Weights of a small mixture-of-experts language model, trained from scratch on English Wikipedia.
Size: 10 layers, width 256, vocabulary 16384, 60.7M parameters.
Experts: 80 experts in each of 10 layers, 80 SwiGLU neurons an expert, 3 picks a token, a softmax router, a shared expert of 128 neurons.
Below are experts of layer 3 (counted from 0) of a mixture-of-experts language model. Rows are named router (the router's row for the expert), gate (a neuron's input weights, with its number), up (a neuron's input weights, with its number) and show model dimensions 0-255. Each number is 128 + 32 x the weight over its row's rms, rounded and kept within 0 to 255. Numbers have three digits each.
Before each expert's rows: a language model's description of what the expert responds to; "mostly gets" lists some tokens that are sent to it at least half of the time. This comes from a sample of Wikipedia text that the model never trained on.

# expert 11
Table cells, citation abbreviations. Blank table cells, pipes and line breaks in tables and lists, ed. in citations, and sentence-initial He or he in biographies.
mostly gets: "%;", " He", " demonstr", " etc", " arg", " me"
router:177083086138150085166167129123145150172089122089141085145138145167152079164170095148176114111120088136175074103158163100139098146076119159155117127164075160159113160156137123166151126153076130099142107136070141173174156150112171167176103142099129109079168084144142115099152110094098111174112168163088111110073157132085131119171120101172171169119083128075101097108077121155136154085152166167150162175132150113091074094119152146109095164175090088135070140127127076173182124174123132172088173174102106109105156141125167111173119092172102113082075141160138092153105174116081077093077137173149172151081156156072141126088087142075149154130176140165114148077108116184117134138146089145117133177128106074133103096159137170167152180111113118174127146104147157154079150189081118
gate1:132152074145120158082088123129164100107122138096123180053135107122140092073175115192117072119076107069129162136129142108145094090130091146152127134135094177104098105143136116167094149068166134201132108146123142145092114143104147121146176129097182070055099131116152167084098155120111059138151122133158177141166073122092169139163143079028106128122099040139137060102163147105114100108152110156150134160130110146144154130096077167116069114148139101104148128125178157159092171112147188114117123113195174096108083082107152135113202156154105129092127112127120140180131112146140139112076154182110115128065108084099123145133068184164151151117088162099134168085091137134150113090199145097103131151151095124144117133094094117093180129097091148149069147174123166142080117133148146
up1:142108111095089160075120134149127108079125152129119146100099170164113107121149153107116130120093067075111168127099100097117089120144190071146079150115107188137133097157082118109065159164160150139092172133101125200117150150164155158138156104137122085108150091132171034144101100132132070138101136141104153113170158144144106163160158143135132156107157081112141108093160112156147124130137092159153107189166206061156102072146101165174086125148131105099106130095148146098128220137089188055115161126130140142121100129106117152127164164158116140149151150151110154125075147144105192122095115096140058081110121076097100159125076089128087094096069180104084160077098133171125108122140144111068148069213140102124100134060141146082139112082077141134089111098100108107139145095094097
gate2:179104138128069177159095119113150072152143114137097151151064126116097110115120112136138110080179109083140076166145076159066084144145140126175106105142130115097187153122176103168215157198153159068174133136119127094122123156162151067095083127122074118129118104128168149146102091142144167167161152183095120133093159100114143130096131095195155098103162072055133122130123202091119094142094146159088189125150118078152168149121148122155124151190086161108135084127101169124131129097112166064170116144163203138128203103151085113128117071116111197135136116155136099108157164101115108119117135130138096172095093146096086164179126094077125136119078055157144145153108119128111098159113139128139166173106157097061124155161129143134108174136172145143159125093132186148154168160159146
up2:092115144162131105135093099130121103100095080111053116150152105154099134126157130096080136092153136124142122144143035153142146177137175164190234155109116115120158102089142147113112198134135154054104090134164163142189119204132167122183139104135112133120109176113105197142130077069165132136092168098116115117065126207152137142146153139075110108144158120137094161202108084134077152150117120142116159086124153106151135127180104109085127112121137086082149116145137082161126111127084093080121089074110138104150105128144108136084182094185136136117101123123118162127143173172117107108073134145084143125164134142187157166132113130110091125136190135129110081118087187106099031159094128111133169143132113138102149144098125215118160107158106160165161077111144083115108117191115151

# expert 21
Quantifiers and descriptive adjectives. Quantity words, numbers and descriptive adjectives before nouns, plus -ing word endings, such as many, small, two, several, high, warming, cooling.
mostly gets: " high", " small", " more", " some", " many", " different"
router:181090105135134109124194150139143144192069145104106104128122186147132107107110096164124120112102115214164132113206139118113058121106106195227162128171094134153139138186165126152151156185105151093140146150096158148158129116122134199152082116082150106094162093128182135083117154117134112142071142158100058068127128173085148102141125122127151134066114143114157113121045060126138104081196131175107159185140092101105107130124080140071073133143093092129059117161103094137134175165100146123103152191126079112082158111113129117123123131168129089107105112152103115117116222091100110098122138141150171190109170147107125123142105175095148160178171136151126139077128087119102139135145136112146142147100062127147144134158103146176151121101104185155146137118157105149117130154094090
gate2:185202139104135054146125177137087118148073121103113136135137097143081128169137130120056173108171106124174121047125122090088163073113151203112098120134111083167075128113167142155147188186166094090134075167160100126147130169137137111113129157088194110115122136129124165208170081088162139182095131105127160129142155125112050114109129115142177120115117123168165064149130178130137095116115115147113140146123193143105103160102159041157093111114116075119137142131075167133174155162096133173121088090157136072156119122115173133147157172153180193153080177133132193119172086173136094114100112111105095162134106192143159113098148128182140123124174131167138112161094097127132130128130167099115108118142100103130135138150196117113102131116141122083172112173177081116174112127105131
up2:157112113124098122160112088097105175092114150147095121054170142203152104142091105108098162115136142113124093072133117084100107180121103169074050125134150093136161105077173134133137137131116118070143170110153129196135118123141126130118149145142111088088112098107097112177119158094043167157129070120135142087136089153123109131114182125119114142093159162116126151132088089089076111102136117174085127157130152115071162153148086088095140093124098100111142122105154119133083139174160164132114119120136063128058118126111059081154145137080150125177100124148126111139157155107111112049095175102125185159176161115123155152176074103144142171143112082127098065103094150107115158112143203042208124092168180104118112103090064103195092110107095079118089113138131111159141093160160112
gate3:141137149161122143123197083100162111176102142129130126164179101120109117101156093114059123138169117137091069154113145155135157122148110153134119106128154113121107096165080076182151157153107140169136088146135127105145154123145138155144093096141135063180099085097149142129150118136090146111147104118054120130147105102070161114086139184163169174118117154103130137075109153087155126129104110154169137131123142117109146101186128114057132086106119209075180197126156109122115173148175100193120086173121141136130141108111177094131067161132126073109121085149134129083099164131125123144136103092128182132102142143111128099119154135093108126186164133124148153103109164136150087122099122023081148089056164139054130162109195133098003115115076138124148061091128186087098146162098133
up3:162105163124149119141202080168105124119165092179053165128113101144111172107116174104161079106101120155133116151142110117111101156155154087162145162087120109085174156135055175127121144140056143088094129112149135098142113081151081117126101197127108104121155221107092113093109176117240123088149127107139120159134149217110119129148122099118147104138115192099171190080127181127117168065127174126104133155111112126108139110132099121134076182125153069123104061117134123119149147116081123117169111136131088136098146135132174141102108195150097148127111148081113155126130140072123093173142135159119181183164137138086095112159166133186144150080089107119127112069134072151161131150126186142226105119084145154126089128111145149088143091119147188154102107101121146131088142106128093

# expert 53
Non-Latin script bytes. Byte pieces of Thai, Japanese, Chinese and Arabic characters, plus accented letters like á, ă, ō and degree or prime signs.
mostly gets: "′", "°", "á", "ă", "ō", "ș"
router:146097107149160100173160111144158144151111117092163117141133198176146064163122146109164059146092102131165101094149177107139120149075100150152105169155130159119139148162169162148177125157104144085158125145081132161171160127057154138170114171099159098073156107159139143082161115050115161187105153151101126122075154148122108135142153121176118193112066136066111141149095158130112132055153190112100156134153118113111113123082148139076125110170115122155089125143120080162181126154096125166069198153094108111146143102099186085183138101174110126103107140169162152141115154114102079098105139171135178157096155124080143124085071131085141140124169184191144137085139104150152117176099093124142120155161095085137122063141156196157151182096081099135157097108161147172126169163115086
gate1:049082170131153128163110140096120137177159126156142099124130086161179120124124157049140122118160145127082063141126125185120090180157141123094126135171139132126119164156104146110184144089172071163170098136114062137144140122065070162108185060133140113083102108213125135141129134133147116110170211148118122151098140149134165157133093147167071088077109129139125135073107111110122127088191078136069129103127109193139129176119115109108151116139104078099107100192133117176195108130118163175103133152070104111125132139141125121161126081111165140087164121101142146141155138136141107130111173152122098090158059145097131124142153112144124080137190105097175129181147088068151119130113120073089108114135080098131098121092213093181138091152134143128138094092071180184092167132136089
up1:159084153116124120105114203046072151062115165170116140095114171128171132123056141112137160142139111122113107087120163112120077091166139120183120123124102072132085070099152149087189107110068146095134111146143128140053150130090092166124155131104115137116178117140142145135168110099111128152126149149144134093188144185092141112180138203120112117138157069089144147081133193052136118144177085129100120113100119145075117106150099159119085116142123122078138073132133129125147103135155213144107074109128086125115116112172088088158138157123164185166172111183111060169110118089173111108105139146143131114102177115078169184128101163195169117176132142169147133091110122108121075106095166081115073087157160123102118124115134145151183140181076138179160106140103161166121139089109106
gate2:097124130157111090137087087170100171157106159096093109164160143149105168123146140084202066130149159134148104111120130116091199138103110077118130175085146179105134171142134139146167146154118142112120100109125080093153150101123127158128100109160128149159140189084135084150120102189086161117119077145180126113126068090121146105143162107128161149142102087140074097077136151101105157106138149158118079132166178157148103155150126100031096133093106135151100113174070122156173092221099140092119109139079140101109098137147130137112182161165107114111144169185091173128164142093185152140078105111157116124164086171198140133106134074125140108151082071145162142041182141146126127123157110175215134076164111097122074125127145118151120189171102108140088089088108178126141129114076101
up2:156138152157100126114080105093144121138156113137103124159092159114133106075130125125158176083155158130131144129154116124124119145194105135160141117087088144169172148179150145113104093132150080104120129095141132153107149122168148132114104137191086136138104139121151136157099124112102130188100055162115102215120113109123089128117089095103197116130142055174159080095173177115137147079122128166129080147168092104111145137119159099134124107085108158076113043160137142117148143122142081135171091128111047206107154061159154112123144054097181088106125131083106141101134115116151120110121104130106107094031140074147194148139105202149133150102129076101124184113129056122129124128073122123184083155080090078109094162104129131155173138085123161153088114091072124072099112151107055

# expert 55
Inflectional word endings. Suffix pieces closing a split word, mainly -ed, -ing, -ated, -ered, -ent, as in unanswered, talented, researched.
mostly gets: "ed", "ied", "ated", "ered", "ted", "ent"
router:228104088111132116125170163124127171152110097068151104106110179162194126139149070113140154097141104192167096087116203131129093114115139132215119086157088159171060183209104157161164081131106119097113086148095161123138124166133121140173119146085139125100182114132133130126195131101058133164149150147084073080088185115103140156124090128146172121124099145111127125136103030144161127053191147155149181191133122088110116143112156135099061140169055127137112140122108090146140153168109137132116131149126091105130128109144106118151100087145111163102100115190156108134065159124073080141124153170115161105106147118056132126087124111094137152166138137168095133094115103189134098115129119132152102181101099106109087077161121147164118142118148149179138134122133142161102150139104095
gate0:174129113138161155059142044151099075111118121170130156110123137160126129192136056112152136099179098152128146145106102173095119130111137147170158205132137139120131172083158118183077091122137121092112111089106062132100148086151165096131117134144129145062100171082180127067145098159120131110123087078127142163137123175158081118122160054084119144104114145121086141102133126139104133121184138167133103154075148170136152077124135084140140079128193137117193123094117107066064104104088114136149190109131166134140122194145181163122095136141162127152117167068139167160107193164134121151125118140130110079077132099108143178105049175150110109084174123109062113162161151088109145133106130107111102144128091112138066130143062112145125163161153118165145127110131142170060119194099166
up0:122169131152178176141146133107107146106098149109057113112167181124148074201079146140123097134108100191151178147057158169133171128111121134153108167145167069181118125144123134099082152165179130114129118194142194126134128157138155095130182144136130143129113111113145155156168109148090117118131115086114086081127182147108101081149173183165126162141167100091112155131154115170182136062160124093133172128146158105038121172170082177187169107103144110100184210127072129099080099171154138131106150167119116144107131095088167155154133136118156130162088146148105199094194145140154082158172141112138129124128135179136203175193145141108159192138175162125126171117136123143083109089146088095104106086113111115094149150108085158144090102112140149185142106154122125096123131178131117
gate1:106128119124102172122102113166110196140134115113126152130153095187163144165116080123157159159171139199126111096106086103148166133138125120122222083104161132081085112104109126168175061133120150109125150141059126109145162142124157143109076188091122167055179171141082055162173103109130128139117067162140142136123138124079124195077156147140093130092167154106135069114101108154127142136120129133161123081080157134126100161088124120117108146119140167143118045141121164094150143123142185136121114140126152112151089150100120076170112089106139134064139136152174124093131155160175113083158154117128107137145130140188145121230210154072143062122067100195132113146070187137160105082113138116174074108135127119091130115112107138175164093188092133128106131147153152135069131139099139
up1:137093173165106128151167131143141128130192159129108185147185160128143108095185095109183187082119082116138172134123144142108112097126157137109079149118137129107065092115158061181154116132113122150080129134105103119165159129080148151151159161132108096160034135166109162147098186124088138146156112083139174121079145140127077108105161197143088161154132147133186089166157077156167072117062173141112135111111167122107144103143146097171140136147217120155148105082129090142116089158154124130131141144182089134113133135130111092144188139118132173075067105120153177110131085100112105074140102139096103133106171135096045152081050182146143158147076075157156111144123137143136071124118149177130114119108116102120139103184131126095085015139108115100142141112159118173159119103112149

# expert 30
Descriptive adjectives before nouns. Adjectives following the, a or an before a noun, such as national, first, public, new, former, local.
mostly gets: " National", " new", " Democratic", " national", " early", " local"
router:146091120138131104158154151078116164154061131116120088098137153163100077117133091161140126123079120153142121109168167071100132122111075115196192136176107132187124164158166102182142114172105118114156074125085155124162182134116153216151073110079160131111161122152169124055123112104107117153142148181098059107118138147117158143112129107127150138117118126118134083124106097150157119099207132139130132135155100114132102135109110182087075149158086121150086108140100086155147155149126166151088140189091125106037175208170155083117142101197126116085098121124112150175120213088100075094122140138152158122109139140099125155086089132102132116158203112172170104113117150135078146129154148134091158161096069109078112142198124147173118151077139148119097133133170163146123127145052092
gate3:147141152116144124132125121089100143157099091126144171121075152117148113163134111131160090126133139136046112149174139126104110076108155159151110128107212155138151157113105162102121107116115165125159097087105193124139099182147144079186137189172148137139111158094114127106136124100114165171136115160189125131123075156085155102156100097114134076110112103113089106130147157091066144144159120123069103126137107156203104143188161113079103159074167147105149074174147119115112145122097145223200148140150152112117107140153078113124186086139143116109161139123158103122100165073103142125115204153170185153167117131127157085118119082104133120099120146078174171132116138135106081191154088056187182155151141108169179153143155096093188173111133125148098114177133164045136137125108211
up3:077133152121146130115167161121104115165174138094122130132121078106127110159169121142109171089109124147114123092116100121112125131149167097133149142167186172128166111141169100130123143131094147163089163147135115158129184168123108145081136119111136134226114056137120166130136166144141077119101129160029159094129121160153163128096167176109101113123118188090102059156144123159147114172091126181246098157109106124092173105100131136104151123143035130176104150048131107185137128160177120026073104161067177085113155137112155097134138133094161091142120089116114150127167069161105147135135123089134104146115144124114082115114171155133141175171184109147121118184116132147122128072102135161101124096108168150077139060089106124101079099094137150130148091114170097143084078127154095
gate4:180112168173147119185129149052094117158132172087149156118046156138107134103065147091132123177099113129045151179078133139147119133125115106141131141118153109154133141136141116104106088125180125126131110117094092052169068155134173141112115111115142068150168135141064081077107113093136142134082149092152092154124177153152158146092121165124177142116115090108116110150090135108110142105139119149110114111156179172082126185137168140169169209119165138092144164133090155123143136090085136104143123213147079039082160110106110050118190128205135136118127116120130118083161147116113120111169141053104190162167124085151224122113107125127148124135120125125122088122139132147135150152067093110192152075122132129121121121057146122128125134123152127097147149129080142175176186161107126
up4:110103121140079133166146172113136135109131124100120161205068202079120110144180139184135123132143082108166059165129081124158183157113104102091139116161158140119171189178170121098173131127101179193153091154131090150106141101123110130104102125119138127131163220127089154141120106130078133134084082113135132138167146170086189189054109153125108166109122090171157117139153158135115119098126118093086169089167059206110048118157157136136089146118135126120149162168130150130176113113124129097097128153085063150112123045136131111152104116127154112125111185123105162145124116117156126121124130141171094162080168112153153089141119121130103115121112194066138105111124137122174075117109171137109156127091155107149089093097165034185117127122063126133123096145111172157144140088169194

# expert 41
Adjective suffixes and of. Adjective-forming suffixes like ic, ical, ological, ative completing words such as Gaelic, alcoholic, plus of in "the genus of" or place names.
mostly gets: "ic", "ical", "ative", "ric", "atic", "ological"
router:152112120085182100156193069145158139111088119128160098120173161176125109157130084113158144119098113108135118125119185105138081146111113125160183133171079127145164197142091104105131081129115134060155137113093175158162168133114142188198118104038183142109158126140148119110152145108060088157131169149144061100079097094088159132115151080172169134141120098098081118101112141114163098090155152177161165139097127077101104102108095163119110155174106091193085169150121095143163164153150125148112148137107134134042115135092134122126088094176122097088118129196135114163062140139098097122123116167136163178103140211093131157078087137089145134124166088150124154082136078144154170147124061125122154173140109078135102132134144192118175132138092164133148134134139160131105192174087103
gate0:090038153141165068093128113128172135072134152149159160149153175062099130138102100062144137140127164097087168110127138114126066128136120125099144170128107133131148107036106140150175081194152090122099147163076110184107120097130144132129110155164114147126149186137138119046153147110160074185101182075086100135106184121115172120173131108139096147153110103158100161123096159187175089107116119132160111138115158142112125113140074149153096144138154128122076128206126084146140094076129079161102092093083080130113084125179098114146107166137085154095145163103170132127088181104166095180136118127119163117065070124165167143114068042145131152113119139127124100128121096167119153107108111125108139111095224087111123115104175118113167054099111150142169111102163137150124133101128144
up0:090116188182118102152122111127170100081105150140161176123148168095113130151193136099142132161162137167107137059086172095091123120163089096114176153120103124113171129090158092162185147138108163096083151121082107111129133081135093136134146138126120108127153159170180115037167158105121142094087109068066111181106152122118084128131122134157157098100120080133120144160092154111183119120188100162136115117072116149129144131139109161156107090128138139077087202145148133059165074103113125111106054125154105148106059152128146089142117125177053188154138156155094111086048100117176128170130142117125140201063076115098111109167124074138155108162153095111174095151134124139106122125146115108140154174117148085139151101130127156117140041103114099168074122056139141153082149146170102
gate1:106207128132171096080126174090068079154130124121112157100124111171151099156091136129149200117148150139106150120124166128138099109188181135170177145186119174189095103091173098121133110117087110162129084119127140152116170142184147110101119158102178072123106123131156135136160187099142125093134142132139126161088128084117132072075132112139155163182145152129133145152086098077067135080209130139147131097147142115133158129106126083117134149111166097127148161126091101153130129130130082136091124167114137085085109113135151146111097118202105180172104117120206089118118196118122108116087101181031166151153124142167105103142113113144116218107124073055147134172127122148174126173172170102156122096118076092083131131185198183142094128151131147100111162135163067126111095177139122
up1:139102096136100108109069126127103153081180110145191193140099119130083125122101121145139155162115118139144093108163125109110131117103115139114102087029133160130105135173120135099136200124165177166124130167117130119148110110092168185096069112201122147145171132150102154107137106106139137127130201095144107123090094125196105197142115100112090138134137085122056125086165153138155125135106099063165100124150142063157091103108125153128148193139109095100108053155133192143128170109129156073141105096147123120086129127155136125164174065074180076156152148175074146115187151134078118179159113126105121127111158124145118147036128102136160106131129140116118166071152125173116127107054153210101160126127132089111101081084157169084153088078112162151162087145110138126137139137130202

# expert 61
Name-initial words. First word of proper names, especially given names like John, James, David, plus title starts in tables, such as Fort, Star.
mostly gets: " John", " James", " William", " David", " Tom", " George"
router:167114100167117088170143140120109197180092152142102112117160200155140003181174115197155119109136113139188130070150174129170125186085133137140112102144110140152073167134170140155165169166064099103108137145109119116129123091055111164152087135111129098092149095142167145121143055089127117183113145148141119131093112180108135096158166165113176117078112123118128093115103120157114133108161198127166139150166125099083082054130155136162080161129104082164103100154153087149155119171152160147121178147068097100108149165115165110133139101165108159113100166159153117129114139094101084098115119155167138119084171139076106128071102120113171130150190083156123165113138155182127112145162115130098154135138071130139123142182169142124129168067125124147076126118158133151057148190103102
gate2:124178143122124125171129193145162141140108157068069109088149092123111166158148168060157162161165110094056140131136189141120183110144138073166125100109164148096118174160176142160113140136095165129160106053126107123058106142069126126131159141160138147174179141092085187116127155111081119129100140113074168105194150120110163184107077164120089125179100084137111180158084069102085129095156141069138137093102156135086155069115051096133052084169134089092150159121156148172143126118077146165088120157164072137076146123133166109121144129116159137119118128143144119099120127128117156108109175174109139120132093203103139173106090142191077170129144132067118108100120113147107121105127162096160125154069111071105143137161144134104116091105118080139146115167117136157122167128188175
up2:144188107096120122096127155073136117150027145117142103118155120158093123159060107132166138073158146171163125136118111172141127154118090185136146104106155155128124154073097127129141157164128144142150113107113201165120081139193174099104190118147156115117155149109127105127103112165073160109165102067057126137120123081200092098125069132158116116092134128082123152112125143114068139119128090089116151119191157119161133193074145157173086104174156115142082101129145145106161130082084129118148122228161144147114080120080212124119125138107184187014122082109131139084107165055121155097096127122148151093098079141137140140090107131112132107126096135055122125107076148140155137120106140159116125120127057206140118120119124107097124158151083123123108133178098128134103111130114104
gate3:125102132139140121134165132108173119137119145130163109140150166128105165130091184149147184080142144127178125075080134105147109095119076180139128103119149105125138108070144112143132110117081177099096119149057128145091075098196118162105129108116129195104088185117147104164114063112087145125066110097064108086129084155105113113177080160091121134163079156162194097136216139095123148139077115050087185130138151152057149156116105187151090078151148128155090132120141069121123124147141136109113131091114124106144120121094086140191123143146155162123204088155108090094141139096115112101126066128145138129069168120167066103126099127145120149168157141127112123108132111105128174149137071108182106085161118153068109129151134194124158175145092114130071163118150147126166217076165165
up3:132116207138100151162094124179076118086122192116148220109129140172158145135110159133161103151140061117116171105121130158143161120097149072107066121139081142111058145117129122168124197114169110168108129152178131179106092116123132159136138125113147200116127108096078137081131170133129077095105133107097106118080110137121197140186145133057095100078097124129132138158131114182207055130122115128135149077143187144091141144100117129171112111114104101093146187134175160203116116117126130180110101106092109118113130133192090107178126162121075133153128133053147117131114164098139129150142108114138105106172120126074097166100079119106160120113107138086133100148237140138089084083143101108132141102147121126155106186086110076144083104124081078159147145131088154140072143099139153

# expert 13
Verbs after subjects. Past-tense verbs right after a person's name or he/she in biographies (wrote, worked, earned, went), plus surname pieces after first names.
mostly gets: " wrote", " worked", " discuss", " ran", " know", " credited"
router:163094093142159090158142103114094157182140047114149115176096173124152081179174121118164071121126101167138098138135179144158105129113144128107166083147112108123076204174168122134153141148109085112156150139096147162173177191113213154162113159124118131127141103142162081128103156083085106170122178118097142069067121092090145106114162113150156162134077104121100114111090156115108096080181166195133158162146150091138081072136106107127131161140103108158095124118062078155145148167152143162106142155130144166117149176152151052135100099176101084078096186158178152160128162149082094112100193186151157168101094210128145110087117137089104137160138112177154162103115100166117100117135133139103116133117137106115154126133130154132120166103117174160101166107102199144079133164070100
gate8:153091133133149087170088131149124162113129084140141167112149139141103158121170162146156125107153067155117134129184128131108149102212135159183219103100132131138176076161129102083121123178113087115140151119154110106104184169096133136143088180156086171117085064103128101129103215070151102134155146155160091148102109044120126149112163186148104084067124154072139107143135103137121154123083156108120133155128104119114097121132102138213114107136072153110127115136031120148155193084086117146163075066161144140170055117095137066139106177154160122102105092114120142089113162150148123132107114154126094164170130153183169070145079109082113120107117171145105153059121131093143138160092103161140134207086137089115167143092128081127122118137148127170115136165128111130129085119175096
up8:120133110145102118107102129138161133087110114114168140105178123169040118083159135167111136069150132163158164079102129153190079100076098116132140146059173112156160120094118102146139147113063124136162076071197091162103097127178172201135130164129104132151125141182148100122134157120151154171132091106081105064139179121178102105139176184111104141149117130095094094118107129123070096132119170149105155120155124154101142108126108178081083147067154139115133121159162061134143097183172174153160113074101114128095113112133119112052148175164175100113147097130117100155170119116128109120120064104174194124161188122126168087163136169103133103104123089164124156094141168184074126204188156139174143139101114181106080121067142119111171127169139098114173099121136128094105115148153146
gate9:141122116099113153159153197079107084114153156136189152159152112172085105106137090133075152115149169116126136085139139149100141096156100200113062125127155116149174117107141107118126132127053179072082129100124154102115147072159161140083070165187075154111144076130134129156084080156146092163135107145209153164105130134045149129123075160112123170160194128138148117132091078115160108078114114091140192138077119188121095165136108113136073129151179107111156119154124155165125110164140127142105115159107104121110138140130064174153164127139131192102139139050154069109105106068128105139088161125120169143167114117092174106134108128216096124127153125128092117115122201150142146110124119145153132163122071156069138136178146101150147138198110201101142109111163160156177121165116086
up9:146158086057126092199099112123124148147115166113098130105165133160140168104106039173108097118140138147110180084083140151137144118142146109105061154157133181082064096106131108101151117143119130134084132121171109199146099109109090119111116166067158143114164115158095120089099108079081135093163100119168109110119173149127103093172132151130103122114148147122070113111163095149139133122132163153121069139167130144094107136150159168147130102118125117141197131105129186130134070103108190124097152149104117085074110207134174048087129193142140112148167130141107101122090150134181052088212077114170127163161148134082134173092148149131056128081090128142094172146149128148149106111129125172135106118154075120141120145131205160145167123131113130152156205168107086207129108172144127

# expert 42
Table row endings and del. Pipes and line breaks ending wiki table rows, especially election and sports tables, plus "del" in Spanish place names.
mostly gets: " Additionally", "/a", " Cambridge", " philosophy", " MPC", " CC"
router:174080082138151090169167134128141146167088126084140087147137149166153079165170100145179105108111085141165075105161168109137096149070127157159118122166081164159118159157138123175148125155081126087139108135070134170171166148110169166176100144098131112087172075135145111094149103091090116172114170161087106112076151133086134127163115106171166168122086125071100095104076121150131150081158171169144160168134147116095077087123157144105092166174077088137072141127123075170179132172127132171084180165097102109107153144120163113177119086175108113074084149167125100156106171126079077098079138176150169149078156159075138128090083139071152158133173143165122149087107109174123140134144087149117129177125100086132106110154139171163154185110107123184126147100148150155079152187085116
gate1:172128166130138156151128080101177126128094085104087102118140151186197187152121146131156122157059168120138140078183137108123097176097115092093172122123160162104083096096131198075116138104174101159083181143112138099133095124130100129101078110167128138145118117129080130090128131169109077136160191157104144119122170091160146094096154092092084162131137113118129089127095144099117117087103110138156119125086112063137095109147151054114091106108144152122139164160157140077092150123159149168113083139081110117127125174080178126118129153123101141098134140138157150081084165148083237071141070141165108151121179072102167080180142130108151093120146150083049122104152155197156127084165160130095140137129111180140174083117121205120216125106154150157153138130148152156117141080141123
up1:147109152087149125160166111151073181160091131189130121078165120135083175150088165191147173108106112186115122139129072093098183113121160162139130149102105113155103169111120150140064099154117141109139098151175197145107156138088200104114130055220137157048136102107154117127116121139157184085164082128135163141146117129116128128169152177123149132093134169141105148121139129133171119151145095114095185084151146156186164138111040137141129195124120141111135131151116087123088109145161144162094197115144110132074106046115171096127138076115115078131104097142109172104139135110134111154125116119106124124108108165167135070104116141095158192135106093094209087166133192078082117155157120083089110165181141164112048070152127137146126088142100132107101117134111105147146106129085159
gate2:131121124170157116151122107152143164157072128056143138122127149165040118172105111159145158095083172184146107121112130172093200168126108141144105104154111125105152108110145178125087085067143147158179151178115157130106088113151131169169119097161140166084139165060134143047141119118153121075155117137165104110104080160154143115155092087104117124142167079121135073098124143190121133124176105172046124111185130144167118168148107145073149132091093164071112154173164133148091144122136107099098110064115094127136157080163118151148126145143112144111143118095073155033089134097123151115140162234166114163127115121067086120112188089074121122129132039182143105104136104115123157123157144079128169155150106139141116119152133055150142169157103140156127081106108157152135105123147157
up2:115076106154096184127130106157175135186121120138084147093093104138128102073106146163179139060220114181130223176078067148153150114133084129139091106194087100129088082141118131173098111153162128123113102148108131148089156160145134143188154157152134153087122119173149140178107125113123183142119184118104156061092060136155149108115173114139135095077187170134112104075169145190155135190140155164088137156165109164101146135196127131157124083114175136122114190113117175135127116113176098130148093154106139159114140137110112165150101140115126145085159102129106183105117200234127114152049161135157118115117135081123147159121100111111134180155151096127149103160131126138138105104156200155101157117125120183140136143136164128101093125108172170135164056176145118128133144129138129

# expert 63
Opening brackets and symbols. Opening parentheses, quotation marks, slashes, dollar signs and math sub/superscripts before numbers or terms, such as (1942), 8.5/10, "illness".
mostly gets: " \"", " (", "/", " $", "′", "("
router:138084114081140084184172135150108106184116108101148115095110134194145106182147112140168135102117078167159093106179177067156128109093138132159149146132120211127115152132108116125198149182095093134138131162092134155213154205153129135156113113132119128083149163132160118093183124095120155182104192126106156128078117145094148177128096175162141175112103122111109145126079117124141123099121106153165145168096097062080114135137142099086140128139097100116102134157130082191150108163110115164073171138059161115127165174130143090209115038157102103112108139189105077189090145137113100096145145145149205121079121167080117165125107091092170142131160172208089129100139099173117126158145111133138108172128094084153138146113094176150149145139105109153129107081142151162109131167107104
gate1:085123103151164109115144077120198081151165121059159093138136136169159109124125117158147121186170128102093144072110120115067174188114145166107059141152130157173122176155156179174197155137155177038177125125082125123087135082156122038122119177127119176115126214159106132138128133165110119156136133166169145094143127159132093145127132173091149121149115120163120168092143113157167107093132124123139092174138155083153111152155169064126117142156039139146196122183080175136115073132086156138111142172088075093128113156055138103145125106095128083099121124091097113144142124144161110186093161128166099093119191125149124118111108118114127081138114094109132171101137150123096080107109186146109122164185126157156139144082125126146147175136126110118141083129163125076204146093116148
up1:086165142173118120162093142140159160062118117154115106155143117126142150150152110157142091119105111128177177130132093144173131112105189153135080106053109093093152126136191141144134137126145108171064154110144152093087118151057181173159101131151117150077123072083155109158099122129091115164125142159112153188117071140168082171126128085145162127163180136146139090112120140124107097188139100140183100136137134212107107132155083188135106155084154091122086106118152142054076104117147127086123104098143073124099144100142144157181151123147085121178103143156101122096135163189134118113134151113155061093061139107084110102145142147163117161137073131157100159135071137187183108075115089129084158141137129127102110058170105137179205071095143140114145128122208170177115094171120097
gate2:109075146138139127063179184096090067137115105096145200084112118161095195113120113122147155090140124153127047115079106134176180105175106106214143101102178173154130108131128115168185137129079079113197093108107129139107134132110175072143149150143129051120152113134158133104172144108158153154162158097139127110126140107145162143165106132148157152049170085131139136157132134083104159143157143150164111100112151130147145155159126127020170151115114121134072118078140133111147120216152127172113116180110146120142116158176149070119120098082143147111082112125101116110077111094121108068086102130067164141161153099129132155130147128113110114137170175096084118142146151118155142132120119113152125183098115134161101154101057107087114089105132168122104189194104144124151219125074152
up2:147161114122088122169095148158099209096175150127152111106144138110127120103159153146117112147145070138117119132124050161096162135050092112107170122078163136103154145190070157091122142109180118086098153162115103111147159106120099156084122161117111129155148084077088157084130083104180117163085104120119118122101128134047089162200170210139136105121167184130139165141093149118133158118052156133116098106105080140126149127094091149121092125151179088088078094157088145112148125124171140119116091189160148153180132087057159109163145160074133064141154172148157130116137139134151061184180177097113173141112120117127172107106125140174143142112181168124079088072140108124127110141133161153070088129199139109089104150131191174081131128128157099076130161122108095083122123107132124